config.toml
balance_loss = 0.00243
vocab_size = 8192
train_tokens = 553300000
Below are experts of layer 6 (counted from 0) of a mixture-of-experts language model. Rows are named router (the router's row for the expert) and show model dimensions 0-127. Each number is 128 + 32 x the weight over its row's rms, rounded and kept within 0 to 255. Numbers have three digits each.
After each expert's rows: "comes before" lists some tokens at least twice as common just after its tokens as in all text. This comes from a sample of Wikipedia text that the model never trained on. Tokens count by the router's weight.

# expert 10
router:122093102109154216194128178118147121121106140094139073089155115100146197128082137120120128092125114151104109126107087097112128123169083176103117104201165110125110132098131078092129114118182153163165046128102145130097141086092083196123158099139142165161125168144161102180114108102064140116131116120117105118118163158146057130170079120149128120070126119145130126176163152163101194124080
comes before: "\n", " The", " In", " He", " It", "|"

# expert 55
router:155100094180192159139099177144171096133139170068194153139145136154178156147129098118096104131116178117137045153090107110149164115141124090119140085157184187160072097098134106125167147131115139144106105086103094103087125135124065153083117045144139159143136118140151158172110138148115086122136103134120102130074150203109111121090111089175121106081103157093086130147166197118090134145098
comes before: "5", "6", "4", "7", "8", "–"

# expert 36
router:149067115157189168167152188161127127149095158137134067157092115087114190169096111097099096111129142147100117089079098143123185087144113078154108099167180141162041108111118102132130135124132110107171084104139133122083170131108138159117140064134132179085117159163146124165134138146107145169168137135089113144109162184125057156142119115154159109074127080115159147180095181153122187085134
comes before: "\n", " |", " and", " (", " is", " –"

# expert 58
router:150089102111162134112178193137112173117106130161178055102110136150099175181067117152124110079115198157141131111081155076137163082162099132124158099168120103139040154122139131110075140196102124124201068139117132140113181107151123173148150080121176159121147092135195155137163134114127151119184115163096108148103111123171075116124146104139125157118149095114137106148101173139083167111134
comes before: "-", ":", "\n", " /", " information", "See"

# expert 13
router:114075081131164136164135106099139126136118135106167109134146152168099181121105122127080106115131164124143083127079121118159136099161085098149202141231141118108106153107109082210124093181119119138156119119170103088135153144098134101110131092153117108125124099112112122104108130160116106174172062150079145110070142186157138117168085203185157159171106153155150073127153156130100180102067
comes before: " the", " a", " his", " an", " their", " its"

# expert 34
router:129096102123097142169126157121177137156103160156183112115155098130094147141066126112096118075110169134154096152129107131153146108133113133102186108214143134109102142137119078116122120126157140133155114101088105046109131128139105121109156077097161153136093134088120116160104121136113180097148119087110127106090178156101107141192047177204184163105078127096136082177109195164137212103116
comes before: " the", ",", " he", " it", " they", " she"

# expert 51
router:197074086160155186205138126135096107114120077156156109096173154159131188126130133120075068131090147139147119120068140079145155137168063120118120145153166151184097128105122120154138115108179148117113095141123179131056123157174103086106187124124174112117177139114105134182153149171095151155183126175169095193118162132119143121122103143196178103144137171115156125155122138130141104173125
comes before: ",", "y", " (", "ia", "a", "i"

# expert 50
router:119107110131152166188171133103169079137116120108139068119128137136065171109130093145076104111144195129138083098112120079152145124163118096113206158169186130121095186092092058199115176145103113165104115117118126062123108158161125146097129075134094134114101101086133125132100096172137151182171106157103122111110160191108067102160128140158177179131125163149133056125142150117136131108100
comes before: " the", " a", " to", " in", " that", " on"

# expert 19
router:155061089153151194202105206099128185163112150089141085123137127131123202178080110118106117095140153136110119127103115111115141113150090137100137156134169143147098141093110136189128131137176122127139053071105160131102122127107116113123157094171159154120187119161104128116151132131135204118147167158150112114137136170157041087120075104172139097127126100106113108144096153163054192125109
comes before: " ", "\n", "-", " —", " +", " Votes"

# expert 0
router:114125091159140135128176150090162124139087125152176086162079161152126149103134132186093128078123210145102085083069133081177166135120098160100178146168163087119066179114133101162086177156099153156121134147140112092074122135153130156123132082092151178132105146154140149189133103139088125154123172132096101106117158147111104133154142131153137154018125181130134153177095172178150159130132
comes before: "ed", " to", " by", " in", " of", " as"

# expert 26
router:180092078120192169200171139128127123122088136078141099098155179106118167168134124127101123123159129150108107123093068093138194109152134095132139075163169167136114165113098129179132116118121174139119043079136131097071115141098158119062201121099164146088127064146143146197160159143112121162173143161122088136102178120150124074139102100148128108134142165110168141165072134163140147130116
comes before: "\"", ",", "s", " (", " and", ";"

# expert 33
router:149098092132201153172158121146147119163115142065155059148162111166155177186069107176105087048127142153092078120093113129131147108166079092092181105145164138128128129074089084145141112136137132181166120141132145102084120083147088147096162117170135196117144159166087086130108156123096141165127113128139112093125120141176129156107086119154078119086142159133170127134145179102062151104079
comes before: " and", " which", " but", " who", " with", " including"

# expert 40
router:158073053090191183147155152180157115115098142096183085122115156142127182179073138122070097101125159153100083133060129091129163089161120114087172089176152153122079158085124090174122127132142124161152120114118105119086188085145103161108188088144135136097160137139124118142124135129141196134173160151150112128117159172137093124182087111162152150110116123091133152160142187137125191149099
comes before: " ", " Total", " •", " \"", "born", " Country"

# expert 32
router:090052059096154148171137111109131109064117143126123089116159208072119213137133072110105109147112179108112083149099131081131122084150131105113150115210154103128068147095061119179104176183121116134156113091153147099117160148128119131107118059171118131108134118096133147130143139152130136157141079127097127148101167155165111084137084129172130109157086094093110087130159143119084150139069
comes before: " the", " ", " a", " his", " this", " New"

# expert 60
router:134035062125164150181118104111153135104093164077152088107174142118115191110079138115099098136068163171113119137078098111132148100162095115142164077184141135136104149070061087192137126164180119163186122143117135107114126107121128108140130128179107126112148117126100090115141144112085160162115092111138075123110142151187086139149086102156108126128153105127100092173145148103083202172075
comes before: " ", " A", " S", " K", " P", " —"

# expert 47
router:120092063161139174111127162122114086080061154124186089064132125162102143125074133124128108099168126161112092092112100088084129135126103124071166095151190157104101155114117129117148118160151126128109110101135113125075209083149096128050145062143138141126157140138095149131171104161097152140159146164122097147071128163128062132197135125109158135127097105056139112122147145210105145122162
comes before: "1", "2", "born", "S", "C", "A"

# expert 53
router:140113083129101166145085201146147119122075114129167060120143139140168183165144132116135144061161087136122098092130101119110122088124073112071154114148159174135114124125118133111105106121184089169131085070095119068072127083111107131129175083151112130082136133148095084147158131179094187138124115137109125103090152162106063084207085121158174124149121096092159123145142136189115180090099
comes before: "\n", "-", "The", "==", "In", "==="

# expert 24
router:128097130133189182149137114133125158147125120113163139098142153074167148168119130118104110109133124117097082128083085114133165129098164095083104092139170159108110157101073106135148155128117107102156103034133095144131200126101110103118143089127138188078155163141144151146122122122156081160213162135137148089065180239093070143158113123144142127111140150089135113183155200136111147096133
comes before: " |", "%", ")", "N", " (", " m"